{
  "n_layer": 11,
  "activation": "clamped_swiglu",
  "moe_layers": [1, 2, 3, 4, 5, 6, 7, 8, 9, 10],
  "balance_bias": false,
  "router_cosine_scale": 20.0,
  "rope_base": 1000000.0,
  "attn_scale": 0.125,
  "parallel_block": false,
  "init_std_qkv": 0.0669,
  "init_std_o": 0.0,
  "lr_mult_o": 2.0,
  "lr_head": 0.0131,
  "grad_clip": 2.0,
  "train_tokens": 539800000
}
Below are experts of layer 7 (counted from 0) of a mixture-of-experts language model. Rows are named gate (a neuron's input weights, with its number), up (a neuron's input weights, with its number) and show model dimensions 0-223. Each number is 50 + 15 x the weight over its row's rms, rounded and kept within 0 to 99.
Before each expert's rows: "comes after" lists some tokens at least twice as common just before its tokens as in all text. This comes from a sample of Wikipedia text that the model never trained on. Tokens count by the router's weight.

# expert 81
comes after: " ", " (", ",", "9", "See", ":"
gate0:56 54 19 73 18 51 51 54 47 67 63 59 57 55 51 53 44 63 36 62 38 42 65 74 49 46 63 81 61 65 41 72 64 36 31 39 26 50 26 68 41 40 42 37 40 33 58 45 16 51 49 56 41 71 45 22 54 82 22 42 54 55 60 63 39 79 58 56 57 83 51 79 44 60 40 50 52 86 57 57 87 51 56 50 52 60 86 38 25 38 32 41 23 72 71 51 31 46 29 49 58 44 65 40 56 48 53 39 51 33 27 48 17 51 48 44 53 57 72 39 70 56 60 69 55 23 49 55 46 39 35 88 49 49 75 60 74 67 50 55 52 44 28 53 46 33 55 36 26 55 38 41 59 34 59 64 54 54 31 49 59 44 40 66 46 47 59 52 52 64 45 65 37 74 53 54 57 47 75 36 29 33 67 59 61 27 62 34 35 34 65 29 55 25 66 48 43 37 67 63 34 43 39 46 84 52 63 52 43 68 50 49 85 42 63 55 80 48 26 48 34 51 45 43
up0:44 51 68 83 62 56 46 30 54 39 29 61 55 36 54 63 44 40 62 56 33 72 28 42 15 19 67 49 36 44 39 51 31 62 34 32 50 34 44 50 52 34 26 67 53 32 64 36 18 12 54 25 47 65 49 34 57 69 50 47 42 63 63 54 42 64 65 38 49 52 48 59 32 64 88 45 62 59 51 74 69 85 69 42 40 46 74 72 22 62 42 61 35 62 56 49 50 46 27 53 90 54 30 48 33 52 56 54 31 37 57 41 47 41 60 36 62 62 66 36 62 32 62 64 54 47 41 21 45 57 59 46 65 51 52 86 66 42 50 75 56 32 74 55 56 49 46 54 47 70 90 67 46 67 76 39 31 22 43 46 50 36 71 60 40 31 78 32 66 77 65 57 48 44 46 56 53 53 72 37 31 41 31 67 29 71 47 49 36 56 47 54 58 40 42 38 53 26 39 38 76 49 56 49 50 67 29 63 52 40 43 48 33 58 67 41 59 66 33 46 44 85 54 54
gate1:46 39 56 23 26 38 56 25 67 67 63 51 38 54 60 24 30 51 54 41 62 63 52 70 43 53 39 49 60 40 46 27 42 49 37 13 58 62 28 43 43 46 34 46 58 70 72 56 65 31 67 76 40 30 61 40 30 57 48 28 31 50 31 58 52 64 58 71 69 59 71 59 48 39 73 45 30 51 41 36 36 42 37 43 63 60 47 44 67 31 52 48 48 46 59 48 46 49 53 60 42 69 40 66 54 50 51 83 44 66 50 31 38 52 19 66 21 33 46 72 48 37 48 59 35 47 53 42 53 34 54 53 45 39 62 69 50 73 61 27 60 60 46 67 37 42 42 50 70 56 58 67 52 67 39 47 81 28 53 72 37 43 48 59 22 83 69 72 56 59 46 35 46 54 56 56 40 60 46 50 68 29 68 54 74 44 46 65 00 33 13 68 55 50 72 61 47 64 28 74 63 54 49 55 31 18 43 54 51 55 42 70 48 37 82 98 33 84 66 46 63 43 52 55
up1:21 63 55 40 54 45 47 48 64 24 63 58 64 77 63 60 49 35 44 57 55 38 52 51 36 45 49 63 57 50 60 47 59 57 47 63 39 51 28 55 58 79 46 87 36 50 59 45 58 68 53 38 28 41 63 31 58 53 04 47 45 38 67 55 56 53 45 48 53 36 56 49 27 60 87 43 83 17 30 13 46 63 51 56 47 59 67 67 64 46 39 65 22 51 54 40 28 03 59 45 44 40 77 38 60 64 48 48 37 36 29 23 59 44 61 56 48 51 56 43 57 26 41 34 36 40 34 70 60 54 67 39 50 51 54 65 19 63 56 33 60 95 10 47 59 50 58 18 62 50 23 69 44 32 64 39 57 49 48 65 70 39 63 38 36 67 24 34 38 45 45 35 34 35 60 50 75 63 63 57 64 68 49 48 56 78 70 50 61 49 36 46 55 56 68 35 72 38 57 72 59 62 28 51 71 43 47 58 58 25 46 62 75 34 45 53 40 53 36 53 73 47 52 32

# expert 112
comes after: "\n", " |", "==", ".", "===", "---|---|---|---|"
gate0:71 44 50 40 45 55 34 44 36 72 81 45 43 14 57 32 69 47 55 28 47 63 44 51 49 33 35 78 38 61 50 34 61 58 45 44 38 45 65 36 54 56 22 62 55 49 53 44 54 19 45 30 44 56 70 45 63 67 40 45 75 47 70 73 29 55 33 51 35 55 35 66 65 68 55 56 41 40 47 49 62 30 65 67 54 40 39 69 46 43 69 30 48 24 50 45 56 60 64 45 47 50 47 70 46 63 53 50 57 69 60 17 33 34 65 28 45 76 66 62 49 26 52 38 69 48 73 38 37 35 73 56 40 40 71 35 52 57 37 65 27 40 73 15 33 42 69 56 43 36 76 43 43 32 61 61 39 47 61 17 59 62 51 39 29 33 51 33 37 53 54 79 61 21 46 60 19 58 35 41 54 58 39 63 72 30 60 81 43 47 63 40 41 45 27 40 52 51 64 56 53 65 25 70 35 98 36 36 69 62 37 52 33 56 80 84 24 47 44 56 46 61 67 61
up0:54 29 29 59 61 40 27 46 39 74 41 81 39 41 65 53 73 64 42 68 54 27 58 36 55 46 61 46 58 42 72 84 67 44 31 66 40 51 20 48 37 28 41 63 53 55 47 54 56 66 47 23 72 56 35 38 53 57 53 54 38 44 40 35 52 68 42 37 59 62 59 57 51 19 73 37 75 41 45 73 45 78 54 62 64 56 58 64 64 51 55 66 64 67 79 66 25 61 48 37 51 57 41 35 54 52 80 30 56 32 35 75 28 79 64 76 45 18 40 40 45 36 05 56 47 62 59 19 49 43 57 49 61 70 27 72 51 57 74 30 78 52 67 79 58 65 53 42 66 60 57 40 51 50 48 56 61 68 24 37 45 57 31 55 40 40 48 48 44 39 43 28 45 49 37 64 78 42 72 52 18 64 57 76 30 65 46 55 48 48 45 68 61 60 44 58 44 42 53 31 49 63 26 65 60 71 42 46 11 53 61 48 34 39 33 62 30 63 61 43 43 23 58 48
gate1:60 57 67 73 61 46 64 56 56 49 52 41 63 61 53 40 41 78 60 73 41 63 18 56 43 57 59 37 45 45 65 64 56 74 66 27 43 66 30 38 55 40 69 31 16 43 30 52 63 34 56 63 30 61 39 52 62 78 48 65 50 43 43 68 26 58 44 42 75 41 43 49 52 47 51 53 75 53 61 53 60 46 23 64 57 57 74 30 42 74 35 41 67 29 59 58 61 40 47 57 37 44 59 69 31 84 55 65 53 43 43 47 50 67 43 54 49 57 36 39 30 50 48 46 16 23 25 68 63 52 72 49 62 52 05 46 58 30 48 51 61 76 52 46 63 68 55 60 31 47 95 53 55 45 69 43 57 60 37 40 59 53 46 42 85 66 44 87 20 42 73 28 44 50 36 35 61 82 55 66 53 63 64 46 58 57 31 56 52 61 49 58 38 68 71 33 34 57 53 75 53 68 53 44 36 47 68 33 30 80 59 35 74 48 15 46 35 69 38 29 40 43 35 40
up1:36 64 73 22 31 36 53 54 48 32 36 28 40 76 52 69 60 11 59 62 59 70 65 52 39 47 51 50 43 73 43 59 31 57 49 63 24 68 34 72 62 37 61 57 62 33 42 37 42 61 39 59 53 49 46 29 50 33 46 40 61 43 15 35 47 47 38 38 54 68 38 50 37 60 56 58 59 44 56 71 56 50 60 36 78 25 35 32 36 46 31 61 28 79 61 36 54 29 53 45 39 52 37 43 53 44 35 74 70 68 45 43 60 37 44 53 35 30 61 50 28 30 52 60 52 77 49 54 65 71 53 46 24 49 33 52 54 47 23 65 73 57 52 46 35 32 45 54 89 43 50 71 17 58 19 58 47 39 43 59 28 44 60 52 37 66 34 71 23 74 67 46 64 50 62 64 61 42 66 55 71 48 39 39 57 55 83 46 44 52 27 46 59 79 59 62 38 44 37 47 45 33 84 70 51 28 67 51 34 38 23 39 63 17 50 38 63 67 36 40 40 09 49 58

# expert 47
comes after: ".", " re", " Re", " dis", "9", " con"
gate0:22 76 16 28 62 71 30 41 62 22 54 49 46 76 66 63 62 55 54 63 43 46 44 14 50 36 24 52 49 44 50 59 34 19 69 57 49 79 29 39 42 46 66 57 33 64 60 41 57 59 49 45 55 28 15 50 22 58 51 46 68 34 47 58 38 50 60 28 28 46 34 55 57 49 38 72 46 29 38 39 42 48 46 52 55 45 88 41 53 70 40 37 61 31 43 59 37 32 68 42 57 49 55 52 31 57 64 58 39 50 68 58 60 67 38 58 51 38 43 72 49 64 74 40 38 58 68 69 55 71 65 47 46 64 44 18 39 59 23 62 33 58 92 52 65 55 67 42 50 51 54 33 82 22 58 56 50 47 52 33 43 64 59 66 46 79 44 40 44 36 54 69 14 42 70 75 60 71 38 78 48 70 36 49 59 41 32 60 46 47 54 36 32 44 67 32 47 60 40 57 45 51 51 24 48 35 53 76 30 50 46 64 82 62 56 23 14 42 50 60 59 41 47 46
up0:39 55 59 63 62 61 44 33 32 51 31 40 45 58 36 27 57 48 39 38 35 77 70 48 55 47 41 57 43 44 61 54 47 58 42 54 46 32 33 40 67 58 60 72 64 53 56 77 30 37 66 54 64 31 52 62 42 29 36 60 45 32 42 56 50 50 48 42 50 46 37 42 70 50 62 65 57 33 35 49 36 65 90 64 58 60 36 34 49 32 60 20 65 60 26 64 70 48 49 47 48 71 23 78 68 73 66 73 77 43 55 85 44 68 62 57 58 43 22 65 51 55 66 49 47 51 38 77 39 48 67 53 72 26 34 64 49 65 68 62 52 53 57 52 75 44 57 39 49 58 60 54 72 50 47 43 97 32 79 62 54 54 38 56 25 27 34 69 67 68 55 77 46 49 52 48 54 71 38 45 63 70 52 43 70 63 33 82 42 48 56 71 32 56 23 28 56 74 76 65 20 68 83 71 47 43 33 44 35 56 73 75 46 72 53 28 30 53 65 50 48 57 44 66
gate1:48 56 18 40 55 32 26 44 75 66 51 75 48 39 54 48 81 46 59 75 32 55 28 50 52 67 68 38 49 13 52 41 36 70 30 60 69 42 47 70 34 45 54 39 21 55 38 56 64 57 56 60 65 68 42 70 41 88 42 44 62 41 36 42 48 64 40 74 41 44 57 69 20 68 66 39 42 42 33 61 47 62 34 53 55 65 59 71 69 56 57 58 44 40 62 62 33 45 41 59 49 59 43 41 47 35 49 52 55 29 40 55 78 55 34 51 23 59 43 45 44 53 38 77 46 72 51 45 39 33 43 54 63 47 73 47 24 57 38 66 63 39 50 36 58 66 67 69 49 29 36 61 41 65 47 45 95 28 54 40 29 51 48 81 38 57 37 51 34 71 32 54 74 29 40 90 88 79 60 32 56 45 34 33 61 67 46 65 45 38 43 53 62 67 44 55 67 51 76 29 47 43 54 33 44 72 48 28 24 74 32 74 55 65 43 25 55 76 43 40 53 56 50 38
up1:46 33 14 49 70 47 37 46 61 54 25 91 16 28 41 40 69 40 40 62 57 30 40 58 25 25 39 37 50 36 24 46 57 47 51 58 40 48 70 20 34 76 42 87 63 59 76 53 59 82 61 56 35 35 79 50 50 70 51 59 32 49 25 58 56 50 49 61 51 45 39 40 43 58 51 66 72 38 59 46 56 12 72 30 55 54 78 61 60 73 39 48 30 88 47 43 41 42 36 65 75 51 60 44 52 51 56 63 65 16 56 37 54 51 50 75 55 48 54 50 16 52 58 63 52 31 40 52 52 69 31 34 33 46 44 51 40 68 33 68 70 72 59 75 45 34 49 37 20 39 43 46 58 62 51 60 41 76 43 41 54 63 43 44 55 58 57 60 61 64 37 53 62 44 43 52 58 57 61 37 78 50 76 57 47 36 33 47 42 37 43 46 34 39 63 53 65 45 31 74 52 73 67 68 60 39 44 52 61 76 43 45 72 65 69 31 45 71 50 49 66 16 53 30

# expert 161
comes after: " ", "s", " S", "1", "S", "–"
gate0:37 47 48 72 47 81 45 59 77 39 57 48 60 63 48 49 74 68 32 68 39 76 58 51 62 42 49 28 42 39 38 42 36 51 35 42 55 40 49 32 44 36 53 38 48 76 41 57 39 58 77 77 59 72 55 51 31 32 54 18 69 51 65 26 35 46 47 54 51 90 42 62 38 68 49 57 14 70 49 47 48 44 60 55 88 59 63 51 40 56 56 52 24 70 54 58 67 30 58 33 47 27 72 41 49 44 78 77 65 52 68 56 30 42 39 71 67 55 41 53 46 46 21 39 50 45 58 36 13 59 52 69 59 40 59 46 69 95 44 43 39 41 36 49 16 79 50 58 54 47 73 43 74 42 63 60 73 48 47 51 87 52 34 66 61 52 41 41 49 56 47 63 45 69 42 20 62 63 27 77 47 54 56 58 35 47 40 61 30 67 40 43 36 49 28 52 58 40 51 51 48 56 70 40 49 51 37 21 75 51 55 32 44 23 62 60 49 45 37 64 54 73 19 46
up0:48 42 69 55 34 42 59 38 42 43 52 68 41 51 40 49 21 52 30 62 41 66 61 47 59 46 40 57 73 38 43 62 45 61 41 58 44 59 41 64 45 51 85 50 25 83 49 44 50 38 32 66 77 38 34 48 60 47 25 33 78 67 40 91 31 10 66 57 72 33 48 62 57 35 51 62 59 28 28 66 29 55 68 57 56 45 42 68 46 53 22 31 79 25 34 24 73 54 64 33 30 68 43 46 52 45 43 30 47 59 81 67 73 36 62 52 91 53 41 46 55 79 40 46 60 63 44 45 47 47 88 36 23 49 38 53 61 37 41 51 47 32 44 57 59 53 38 52 42 41 47 48 65 30 64 51 52 53 41 33 38 35 57 63 44 36 65 52 32 51 33 43 99 40 50 48 39 59 24 41 47 68 53 28 34 32 44 42 44 54 55 64 46 23 49 32 44 47 43 58 52 36 43 52 53 65 64 39 53 87 51 83 44 51 33 61 56 61 49 47 50 18 65 33
gate1:64 27 50 43 54 64 64 23 57 53 68 41 41 16 26 69 45 74 75 48 65 42 53 34 50 66 48 54 55 70 58 35 45 61 35 65 62 19 34 36 36 65 36 73 35 61 41 65 28 59 34 50 69 43 15 49 43 35 60 45 51 60 52 52 53 39 31 42 41 65 42 46 32 51 45 60 33 52 52 47 28 70 76 52 37 69 56 55 58 28 60 64 44 47 59 45 66 32 33 29 61 51 29 48 53 36 75 27 51 32 71 34 44 80 25 60 62 28 56 73 60 37 33 58 38 51 39 74 61 37 47 67 45 48 62 47 39 73 42 50 49 68 62 49 58 55 46 34 36 14 82 31 58 63 52 45 38 65 55 47 09 81 64 49 60 75 74 40 51 53 19 49 30 44 49 60 81 83 62 53 60 73 59 77 24 45 67 44 44 43 80 64 40 38 45 67 70 61 66 52 58 44 79 57 36 40 56 68 52 60 50 44 61 36 47 62 66 36 36 52 65 48 27 35
up1:57 61 48 22 53 38 54 35 60 57 42 36 56 23 58 59 53 50 56 22 49 47 55 47 16 58 39 20 18 44 31 55 54 22 52 47 61 99 57 19 39 54 58 19 23 28 42 59 57 45 22 56 71 73 62 62 63 57 38 41 74 47 65 53 52 40 74 39 45 57 44 34 60 59 78 75 26 53 42 55 41 74 67 47 73 80 59 35 41 72 45 47 52 62 42 23 35 75 67 74 50 47 56 40 54 48 41 57 28 55 35 38 41 52 64 59 53 61 55 78 69 38 64 24 49 35 41 60 53 50 60 56 65 44 68 53 52 29 48 44 46 54 63 66 18 62 39 43 37 43 37 49 14 39 25 66 42 53 30 49 35 22 63 66 14 61 52 75 73 57 31 34 60 38 57 57 79 42 42 38 55 62 61 52 49 48 54 45 66 64 40 46 58 50 51 84 60 61 28 42 53 26 38 46 72 71 72 53 37 62 51 54 52 49 52 67 47 57 49 45 49 62 35 58

# expert 86
comes after: "1", "9", "0", "2", "8", "–"
gate0:80 39 66 28 45 15 35 65 36 55 57 62 41 43 56 41 41 37 46 75 42 36 48 73 30 63 79 51 58 34 11 31 29 61 54 40 62 40 44 68 53 60 25 24 49 62 57 52 45 57 47 59 48 53 66 47 52 31 59 71 36 30 58 42 70 41 39 67 48 66 59 30 42 60 42 24 66 30 34 50 30 26 50 36 45 69 49 45 60 57 57 70 37 58 39 40 37 41 73 76 66 43 62 38 45 48 44 34 62 38 72 33 46 53 44 67 51 48 55 23 48 24 42 71 25 50 56 52 24 46 62 66 71 32 60 27 36 53 26 35 61 70 73 36 30 34 21 71 27 71 62 45 33 59 57 39 55 46 53 29 40 31 53 70 32 68 32 31 66 56 50 40 73 39 63 73 73 48 42 41 42 56 87 45 63 73 56 19 64 43 16 55 42 43 61 47 51 45 54 52 41 46 35 56 43 27 46 39 31 59 33 34 61 47 45 39 69 47 52 45 52 67 74 88
up0:43 56 57 47 64 47 49 37 58 43 51 39 63 65 36 24 54 59 41 77 48 57 49 50 87 30 62 78 58 53 38 54 13 59 55 63 70 47 53 50 65 57 73 46 38 58 34 43 41 53 65 24 56 56 56 57 57 78 49 45 53 52 48 75 26 34 52 16 52 66 58 74 54 78 57 55 35 35 78 87 53 51 59 45 48 68 40 54 61 50 32 54 37 33 42 42 53 47 53 50 43 41 47 90 54 47 64 71 56 44 19 40 63 16 46 38 43 38 76 47 49 67 45 40 70 71 19 81 56 28 61 25 32 26 38 34 36 47 51 43 25 40 43 52 64 65 48 37 29 35 50 33 26 63 47 30 63 47 27 52 71 62 31 75 39 64 43 35 50 37 44 34 58 71 56 40 28 84 53 48 67 52 38 74 47 56 58 25 64 69 60 45 53 82 33 48 48 33 54 63 59 23 44 48 58 39 44 32 49 42 59 29 55 77 34 73 61 32 38 58 49 31 61 27
gate1:51 73 30 32 70 61 62 44 48 42 55 33 61 43 37 57 53 10 55 72 47 60 49 34 60 46 36 30 37 58 31 73 48 23 49 80 33 19 16 51 51 46 73 25 29 39 58 44 40 38 39 60 48 59 38 32 46 55 34 53 52 54 46 47 99 43 43 50 23 56 40 69 53 48 68 50 36 35 67 80 59 54 55 58 47 50 49 66 30 34 75 68 33 60 53 63 43 54 35 67 41 63 55 48 51 58 72 50 52 52 60 51 35 51 34 45 31 77 72 61 42 59 26 51 38 67 54 70 42 28 67 45 47 26 58 46 94 38 34 30 35 41 48 54 58 49 54 40 58 59 17 19 36 64 40 63 45 67 34 41 40 73 42 44 68 32 40 63 35 69 51 34 42 81 79 66 65 62 40 45 27 42 66 36 69 25 42 39 52 42 49 32 54 66 33 40 44 51 48 47 40 58 43 69 53 55 44 46 34 67 58 53 58 59 45 48 24 41 52 66 91 20 56 41
up1:62 66 34 35 55 47 49 61 39 63 34 23 49 45 50 44 70 40 65 57 46 64 46 49 40 72 21 67 00 22 58 77 40 50 35 37 78 54 67 50 37 45 62 64 43 39 75 41 41 32 51 52 51 67 60 55 32 24 47 39 85 47 47 67 57 68 46 24 41 43 58 79 76 44 65 52 46 60 55 51 15 55 63 78 69 54 61 41 53 73 58 46 59 39 51 18 43 43 46 39 81 82 46 45 34 34 59 73 54 72 31 61 47 61 38 35 47 53 74 33 48 62 33 77 49 53 29 44 51 49 21 48 33 50 43 63 37 52 80 59 51 73 69 31 56 79 44 64 39 27 65 70 32 57 63 65 34 43 65 42 60 95 43 42 46 50 61 44 45 68 46 20 58 68 30 77 53 61 51 62 57 50 46 31 51 29 33 56 66 43 72 49 64 57 58 49 60 39 59 61 40 63 43 62 59 43 45 44 35 53 50 32 43 64 36 40 55 24 39 31 42 64 59 30

# expert 166
comes after: "1", "2", "9", "u", " Vi", " Du"
gate0:46 64 26 50 57 67 45 40 45 65 41 77 64 61 46 47 54 72 39 43 41 72 40 48 08 44 63 29 30 54 37 67 50 54 72 33 31 42 37 48 53 44 39 45 53 73 57 31 63 55 52 40 69 30 49 40 46 82 23 61 44 68 38 51 62 34 28 50 64 36 45 66 60 52 84 57 47 63 51 53 27 75 64 84 70 58 51 68 45 38 57 80 37 54 48 15 55 64 51 59 53 29 57 84 52 54 38 33 56 75 40 74 61 86 15 48 16 31 60 65 25 51 38 49 46 48 33 44 51 55 66 40 34 46 65 46 53 46 53 51 62 51 56 46 65 69 70 39 31 48 58 17 55 33 61 47 53 39 69 51 41 54 58 50 27 61 61 40 39 49 42 61 24 49 55 55 54 82 31 60 25 37 57 62 89 56 46 54 52 74 61 44 49 17 68 74 62 56 37 57 28 43 49 33 74 61 16 52 63 55 50 64 39 41 31 37 40 56 40 28 47 55 72 42
up0:66 54 24 39 59 46 57 50 41 45 14 41 65 61 43 40 37 22 47 52 69 38 78 55 21 63 51 50 58 55 57 36 59 44 30 40 73 45 79 37 61 74 51 61 51 36 55 47 43 64 38 67 41 25 43 76 63 70 35 32 58 62 68 61 40 59 48 50 39 40 53 32 41 35 95 54 41 61 48 61 32 16 51 19 56 57 65 25 46 50 59 32 55 65 60 49 46 59 22 59 33 48 30 70 50 48 58 52 21 43 30 71 29 51 49 46 81 30 59 58 61 50 41 62 60 45 65 60 32 29 57 58 63 91 60 56 22 45 57 48 69 67 77 52 48 37 28 50 24 47 40 68 58 51 34 60 59 78 42 54 47 51 27 65 70 54 32 47 38 56 44 68 43 59 60 28 79 57 66 61 47 58 28 71 80 48 62 35 65 57 52 53 33 50 27 29 45 50 35 58 48 35 18 43 43 40 28 53 55 39 33 41 69 67 47 39 46 50 29 47 27 09 60 51
gate1:69 90 48 46 64 36 44 59 37 58 82 51 52 53 24 44 60 51 33 62 41 52 54 47 24 27 52 54 73 38 92 51 50 56 56 55 41 34 31 96 24 11 44 63 48 65 45 56 78 40 52 38 49 65 27 73 42 38 51 61 63 51 55 56 39 48 63 55 38 32 54 63 72 38 49 34 58 48 53 52 36 63 40 48 30 79 44 67 43 31 58 53 55 70 81 36 69 39 75 67 71 53 55 25 62 28 63 51 62 62 77 38 43 44 40 65 40 55 36 29 55 64 60 45 34 54 68 77 55 53 55 39 44 49 30 41 60 51 47 94 51 33 12 62 47 48 47 60 42 39 50 49 71 76 46 49 54 40 51 55 52 47 35 69 59 57 61 40 85 81 54 45 25 34 33 43 23 57 25 82 64 59 59 47 48 69 32 36 56 61 55 62 46 62 43 36 60 56 65 66 24 57 60 59 32 75 36 50 56 49 37 71 41 48 28 50 42 62 48 53 62 44 27 62
up1:45 24 41 43 56 49 64 58 16 34 92 52 52 57 60 55 58 30 33 68 85 33 29 48 47 49 42 35 60 59 66 36 24 32 64 66 54 67 22 31 57 54 51 40 50 37 48 41 56 30 38 41 59 45 62 34 86 67 51 45 68 45 45 69 36 55 44 76 72 43 44 51 60 47 31 57 40 31 51 39 12 53 49 55 53 62 47 56 30 28 59 42 26 68 66 48 46 56 41 63 79 32 69 47 40 85 30 35 70 57 45 61 28 49 43 50 56 37 60 80 63 20 39 57 25 40 34 46 61 64 49 15 66 32 52 21 47 75 41 37 51 55 36 41 44 27 44 52 39 64 46 52 72 39 57 44 40 66 34 66 57 42 56 49 69 65 76 58 71 40 50 48 46 24 56 57 61 53 60 52 69 67 57 35 62 58 40 67 44 41 42 55 39 66 63 61 51 40 64 66 48 61 34 41 55 62 85 62 26 80 69 43 44 33 30 22 43 60 63 61 27 47 16 52